config = dict(
    experts_per_token=2,
    d_shared_expert=128,
    moe_layers=[0, 1, 2, 3, 4, 5, 6, 7, 8, 9, 10, 11, 12],
    balance_bias=False,
    shared_expert_gate=True,
    lr_router=0.00121,
    norm_eps=1e-06,
    tie_embeddings=False,
    optimizer='soap_variant',
    grad_clip=2.0,
    seq_len=1024,
)
Below are experts of layer 6 (counted from 0) of a mixture-of-experts language model. Rows are named router (the router's row for the expert) and show model dimensions 0-127. Each number is 128 + 24 x the weight over its row's rms, rounded and kept within 0 to 255. Numbers have three digits each.
After each expert's rows: "comes before" lists some tokens at least twice as common just after its tokens as in all text. This comes from a sample of Wikipedia text that the model never trained on. Tokens count by the router's weight.

# expert 46
router:137155146142082106119202132151147135133166143090134116134103118117108157129127141126169155071159158145127113079122137150120128075107128148115147122135137149120145139124098180102091137118136157133155137118115087090151151123095108119160129150134151152138089150138094142130123136121129084154134134140093146123165156155135139112125157116097147120125090185145154151140138125157078106105144
comes before: " the", " a", " his", " he", " it", " other"

# expert 51
router:125139113117120124138113063114147152113154141108141132117115117106134114130117137161160088117139102075097124179091119140148145111079137105131141106138137150134140062124096086131084132127129138116086121142125105101117146128106131107106133125163149104136129139137112129088133128079100116146109125142209131148156101130141138143085129100112178153178111140150086141115146102146135156144152
comes before: " of", ",", ".", " in", " and", " ("

# expert 38
router:118141119126111193148132108165152159120155103091111178136134129139130106099111095165176126143143131128182153143095103155116113085116160092133187126127118112070142116109105124128115077124147162136130114111108109122112107084114119132123139127103123141154132140146151138092138168107126087110153110142142068124118126149128149128129152104138141111144151109134095178146164150151099145113135
comes before: " |", " (", " century", " of", ")", "^{"

# expert 16
router:133154140119106136146108099124131109130120156118093099142135110153107096111084144173110126082126125112145136138078096149137123118103106097087125094181136114090126101113141128134121126102142183135128119137115111118118095115139049115108127097166181148104132093162149137194087107137109119153146129127138120155122117137134132137106121092107114118135110134128151099123126130124058159104133
comes before: " to", " in", " by", " on", " the", " a"

# expert 28
router:158182102130103153165158135127156157076166154142122132165140166129100122130128108164171147149153114149162130122164133142083137097138165125175158066155135166142140118153130086141137126130136151130124095142127121112130153114083090113149139107107114120103134099153130114135155166115108119111173119147126087149118120121170165162153114115136162114111141107129120146138139110164097122105117
comes before: ",", " (", "'s", " K", " de", " ="

# expert 22
router:113127143119095161170122128114150129120143131128094153154084109133100080099141144148131077118153100106135142146136129145144165116122131076139174132130092074095109063135095112123124121070132156144149077105114137122143145168119126118127133133136136122143132134133102156074093158113144097109129103166166141120136137143159155172102157115127135133154139133129130114133162118164109172132119
comes before: " of", ",", ".", " to", " in", " for"

# expert 34
router:114125130075107185160146140163147179136168116093110154133117141166159106142114119151166105152138122112119120127124116148117116104099164140118152096153098127141129125135156130156091154094175128116144125142070089118124131113080090100153115091124138116099093114150145150146152136136126103104127130150100084100134104145118171140117125121151137132131127166139123158139138137129109065084108
comes before: " the", " a", " his", " birth", " this", " its"

# expert 63
router:153172115129135180161098163093150139130116186140116120183135112118118091122111143123119127095121180124135155101090126126112114089117095118076123108151099098067135136107130141134135123142126179136112123138135135096139133106117084106172093120160125130068110139132139170155130117162151122106134121117109120141095085138128162149105151124081167121128110143129157137123128140128110118120105
comes before: " the", " a", " he", " his", " it", " that"

# expert 20
router:140120123143100147140131087137159157115128170076113124132139143164136133124075130155113127092161113105133145153142127185120066114124147088108170078179110127116086108145110112114131094098172144120144091146123098128112083129128085114146093118141146146115138099136110151167105127132131141154134099131141095140120113127148135162149109103141158142135128109160136181156153145122100128131157
comes before: " by", " to", " in", " and", " with", " for"

# expert 47
router:133161132059131150160140120173167135147110121138123121139117135166142121094114126122180155141141092133120138158120138113135154116100121127086170107149136099066142107099156149123117090139149149105141100136110127072132168141090125126107142108123147117152127089185160102164096183097124100115137144136082142134111129108128124113123118103152161094132118135098143145136142135150113168136115
comes before: " a", " not", " an", " also", " the", " used"

# expert 37
router:141156124129118172134099124151158129091146150115147123109083167167129104137105153111128106131137102115137122131132166116137139150137151141149146135167091125116125141128116160145154118113143154131142146136124109105162120138112106116120145086114156168077130101143156131095164163140099131118157085156090157157149083104146130128080149085141132101130145165154073188149109163133107138091132
comes before: " |", ".", "th", "–", ",", ":"

# expert 11
router:115123148136093122140176075122156155092110159100127099128094055138135090121115111094132105071136106108122131133133158140189128126089153087143111106159117100111150110096129128133085117093126140107144139139098104118149149147133125106114117107131138139142127121157168142094087139151105117126185108139130119103123099135148121172148170100113133125171152107149125150129134112152103118119102
comes before: ":", " of", "==", " to", " ==", " in"

# expert 15
router:138169107128082123120134149150142147154142099097128076121112110167126151145131144137156149137148153165134171087125140119091107143144120114082143110162139151127124135123100145107122094140122151124162123115135077114129131102098086132124158141179090149115142129142130115170081144108183116110130133136115140118143178147146139166150070130135133122165141137185159129115162109156098114111139
comes before: " and", " which", " but", " the", " he", " including"

# expert 23
router:109148131107100138127102106133165137108134147121120125130113155149100105135080115159159107132127085132114139145106098111147141095135176123148133126110153089105155113162108129121087089125149152117146106121098102082118119118113100114134118114105109132100126166142149145137174141092095133208131097168146121177106096077118144118112136082099143105137119135158086162098122142117124149102142
comes before: ",", " (", ".", " and", " School", "\""

# expert 43
router:163133174107103158137142122123172142155153126096168170142131130136101109115146176145071104114140114141137169125108097164164105104116138098094143152133111080096130109123120088154098104102118142141127082122126144094112119133108131113115092119171114168142077117143111168125134116102115158142114116115090075164130090131142140142134138078092139127136148124161145135132125115110119144110129
comes before: "ing", "ed", "s", "ers", "er", " to"

# expert 2
router:136176126118113133138120116131132154102154123086101176132125084125149087125093161185177076124127121131102108138111132157127124120117116104161155111147106123068148096152133104104073078125140154139115100094140098100115125119100101113125135135156155137091101141132151136130120154112112146119188116121159144120112125106124151149124138104149136120154154120140137118157143109142061161119146
comes before: ",", ".", " of", " and", " in", " were"

# expert 55
router:162142103128075163164138103156121124125164132098104124115136188168102096118060113143155128156150149135179129132140118125128140136127166090138157076144088120114133132122109124134106124109144187168135112154115117108115121133059115086135097106131139118072157113138132147132155127097126125160155114142145097134115140119119135139132153116144143112137119123136128148105169120163105158100134
comes before: " |", ",", ")", ".", "–", "°"

# expert 41
router:179122122144113126171136130192148163140120117117114184120125118150153140112091132108169102165148086109116117150134137146099129075083147125140134152154121136092129127111124102102131099156157144140148158121100074093124151164163128135126135100111113183147093117121139133115149121113132112134104146120112153111133113111170152141133122085080108139119132120122112166092141127091102174110138
comes before: "1", "0", "2", "3", "4", "6"

# expert 18
router:135095150141111118115129124120180114127137141161164105184111096147160088123111128162158156159168098127124114156145167151127144134125136094136110117094103146096107084109078195140130116133164186135144143154119127130121165107146163081146138104120118143083128147146129118148168123125100169121136130078128116136147120104131155136154095122149090136142149146136117141146139143131087116128106
comes before: "==", "\n", "The", "===", "-", "In"

# expert 40
router:135093119118067125157123131115163144154123138126056149142130148110095060114060130118164115137123150149133128147108140108083130105092135131158135126140108152140108138159101126159126113139148143150145093098107141060121147142086163104134128056100089153123101119139122103125119147139119129133123114159148101076121114104111115102143150122121133135120138142134130128119133137170123131099126
comes before: "\n", " ", " 0", " 1", " 2", " 3"

# expert 35
router:152182099114133154135149107144138110120166107109123100170131106130082103102117156153161128171149090108157156154113136125107118117100136110109159114158125142145154096139135139130116136145183149122162124141113109118150149137086103088150108102127129168102104143141125164094125154106093095175155097124157106120153099112104155126121120138112180136100113106115105137118138137148082174159100
comes before: "\n", " |", " (", " is", " and", " –"

# expert 19
router:125169159064130151115138105113145127118123164144104114160137127170139133166106097134128131148113161108087147113134148146109133095094135154148152134126115123133125180087149141137137113172142154110154094127125143128125121128070119096139103136163094154117111149159162144112155169133175095112167094121084115139117091131106155132135136078154141151084102137121143169146146120121100131104141
comes before: " ", "\n", " 1", " 3", " 2", " 4"

# expert 39
router:177147117105156141159122117148154138101113126106119139160122097165121114116111145080144087119099124145158159102115118124156166116078116121134168104138098146092158105125118114112133089144147142132142105158132118131185123156138150118157112111128098141131135125121150137131129162079155121134112141116069179132111105147142112153168150121159146123122117135140135160100110110116053168102091
comes before: " a", " been", " well", " the", " an", " part"

# expert 48
router:142140134120116165151169137156188150106153129116159147108121133150116136104080130126160149149155163113120134162129113126114105080127167107130118154148086108068148120138158166117148113129130155119103130120096092077127111146084104110158082086111113150090110138168143155130147173134115130121114120111085094097137139100129125141127167110152114131135105148145152106145120105120128133152172
comes before: " the", " be", " a", " have", " not", " his"

# expert 26
router:149137138081092178192149136133136175074165166090167117104098158153134104114122125133130111160141094131149137150132155128122132130100129087107158142123074110106125131141126121143147091123137168142162109148108092098158133134101094143136154081136140123120084115138130161129155172110113132113145112161112143099123114115116160116112136129137146134129171106099120138143145072116114107153131
comes before: " |", ".", "–", "|", "N", ";"

# expert 13
router:158125143125116131108163112165131115125121151152137099133126149158121111123137088165169144126148148126129110073107122148126140121043182146120125126144120097125120102103122102125144088131134150118126123147118115143202111148117124124187101123138127151079122136163146136170113186100088134164148109138112105146129087134123152124141149100140117110174154148113119141121109100139098096136131
comes before: " the", " a", " his", " September", " this", " June"

# expert 36
router:133152129101113155145137078113167131126136122122090143152125110165110104113113136145136080123136142102113135160123128168137160122117134087134146117129145098105161090108092121149119063135099140099120112114136100082129179191077103104102108143106139141107110118126137175127147132092107089162170131146160124150137139131123131117103121124097127122158133092128125172115142109137098158099090
comes before: ".", ",", " of", " in", " and", " for"

# expert 3
router:152164098113100160122139101115145148100149158118110110132131174138135115114100078140151158130106109125149144126159119115119156140161172123139164059116125118121147126158140129119119118135180169151123072121072115099134140113110125131125111118111103120096135151134135135129155113090118104135163102125158098187085098097140142114107136118130171096121141110119134178115137124146134158129182
comes before: ",", " |", " (", ".", " and", "'s"

# expert 62
router:166122125083114159142089102157133113075138135139132142137132102156144134114132115113122136120141100129144123150169159136128140142116141133167124131126111114100074104118096117129152101096149130126158116127119092119164184142120094107114122060125172136109073130151168136143155186128128143113113116181085125107137116080143121105114138086116107081163128137142118134146151118157131124134095
comes before: " |", ".", "–", ",", ";", "th"

# expert 44
router:136153131113106153158122082117173140125126140104109146180106161135156132122075140121135141128159101138128116122160118123140123083097138122160160058170131149076138128145155138098141110124156134136117090128136088109106143125120128063121110115137143148128121138161130148144127097099138121158160100139134095124138114099128201152146127083113156133147123127135105180127149117169127117131103
comes before: ",", " of", "\"", " and", " (", " in"

# expert 56
router:139122101108133172120121090147140155112151147116166132138118152115129118141100107133175134148106112121139179173150129166097173139125158141102202114147115126103110116125129112173096140117154136141157103112131093073158125138112114123140132112127136139071094100163175142081130132110135112134142134137137133092128125101149168156112155101129138122154145135131119157116148104160101189139122
comes before: " |", "–", ")", ",", ":", ")."

# expert 4
router:121161139094140146163111150154126146072165138122096137152145115101107133117095132149158156135123121165142138131102128130126163109137162141156192083110142166115172109169117116128096117131157150173111101096123107132130144138111091115162131125135157118088111123116128152126127129117093127140156109135140139175119149078158186142138122097151124127088161102121133141144089073147126142132151
comes before: ",", " (", "'s", " and", " was", "'"

# expert 7
router:130143111101102155149132085104127129114112148121145155138141112123137127113155115158145121174125077116156159126136087119107129114083158097113139124105132145122147128098108106130144123119131142132147128124085161120171140133144142129175160128101085142119071092172146154131159169074134105146155105154094135084129106146108147157121169105150122101140137104135112182111164132181118146120116
comes before: "-", "|", "\n", "|---|---|---|", "|---|---|---|---|", "|---|---|---|---|---|---|"

# expert 8
router:128097101085113152173129122132151134129147109092115156148114111135138148128116147151145145177154066095176118128117152169086131096133158137129185159141127154095112117106174123135106089099140150150148123133097068108172151105125114138178125105109083119114150115149104147133138117114153125139155136125148128089114123132130142098137155094136124120094173135108137168104124114111101114120128
comes before: "\n", " The", " He", " In", " It", " This"

# expert 9
router:138142146124090196149135110160129176112142134123143120140082119126109113122133162114136120128131125142162150117159117131114176093112165087117142082121131110087135109109134148121121105131167139139120108083126113113158136142088090118116115070157095115104091103136109139113160162107100071128121101152160134125113148144152165177122122095150161142130140151101101175120103113142126149129119
comes before: " was", " is", "'s", " had", " has", " are"

# expert 59
router:132143145079088135150118106190148138129164124087113157100103158155155112121121133126167098110120093092140144154150143168111136123115124113147183124100110099098110124104117117135138087113172146154152147141092101117173150107112114104114090130136135120103111127179148181153118142091136111109122135156135140111135112080163150143107147110154174143119131119139130166139141132135092115091128
comes before: " |", "%", ";", "′", ")", "."

# expert 52
router:144125151092108136154146094135176154115158168122123165108100155133151109136106148110170112134141119116179145135139089177115151091103150107123175134143116131116115113094137127144071123135157155135131135146105099121152118118116104105095112126107111105078107088165131148084165161106129163149122129140132125137130103120185139143092158081112162096117134112139108142102146116153102149124111
comes before: ")", " |", "_{", "O", "I", "E"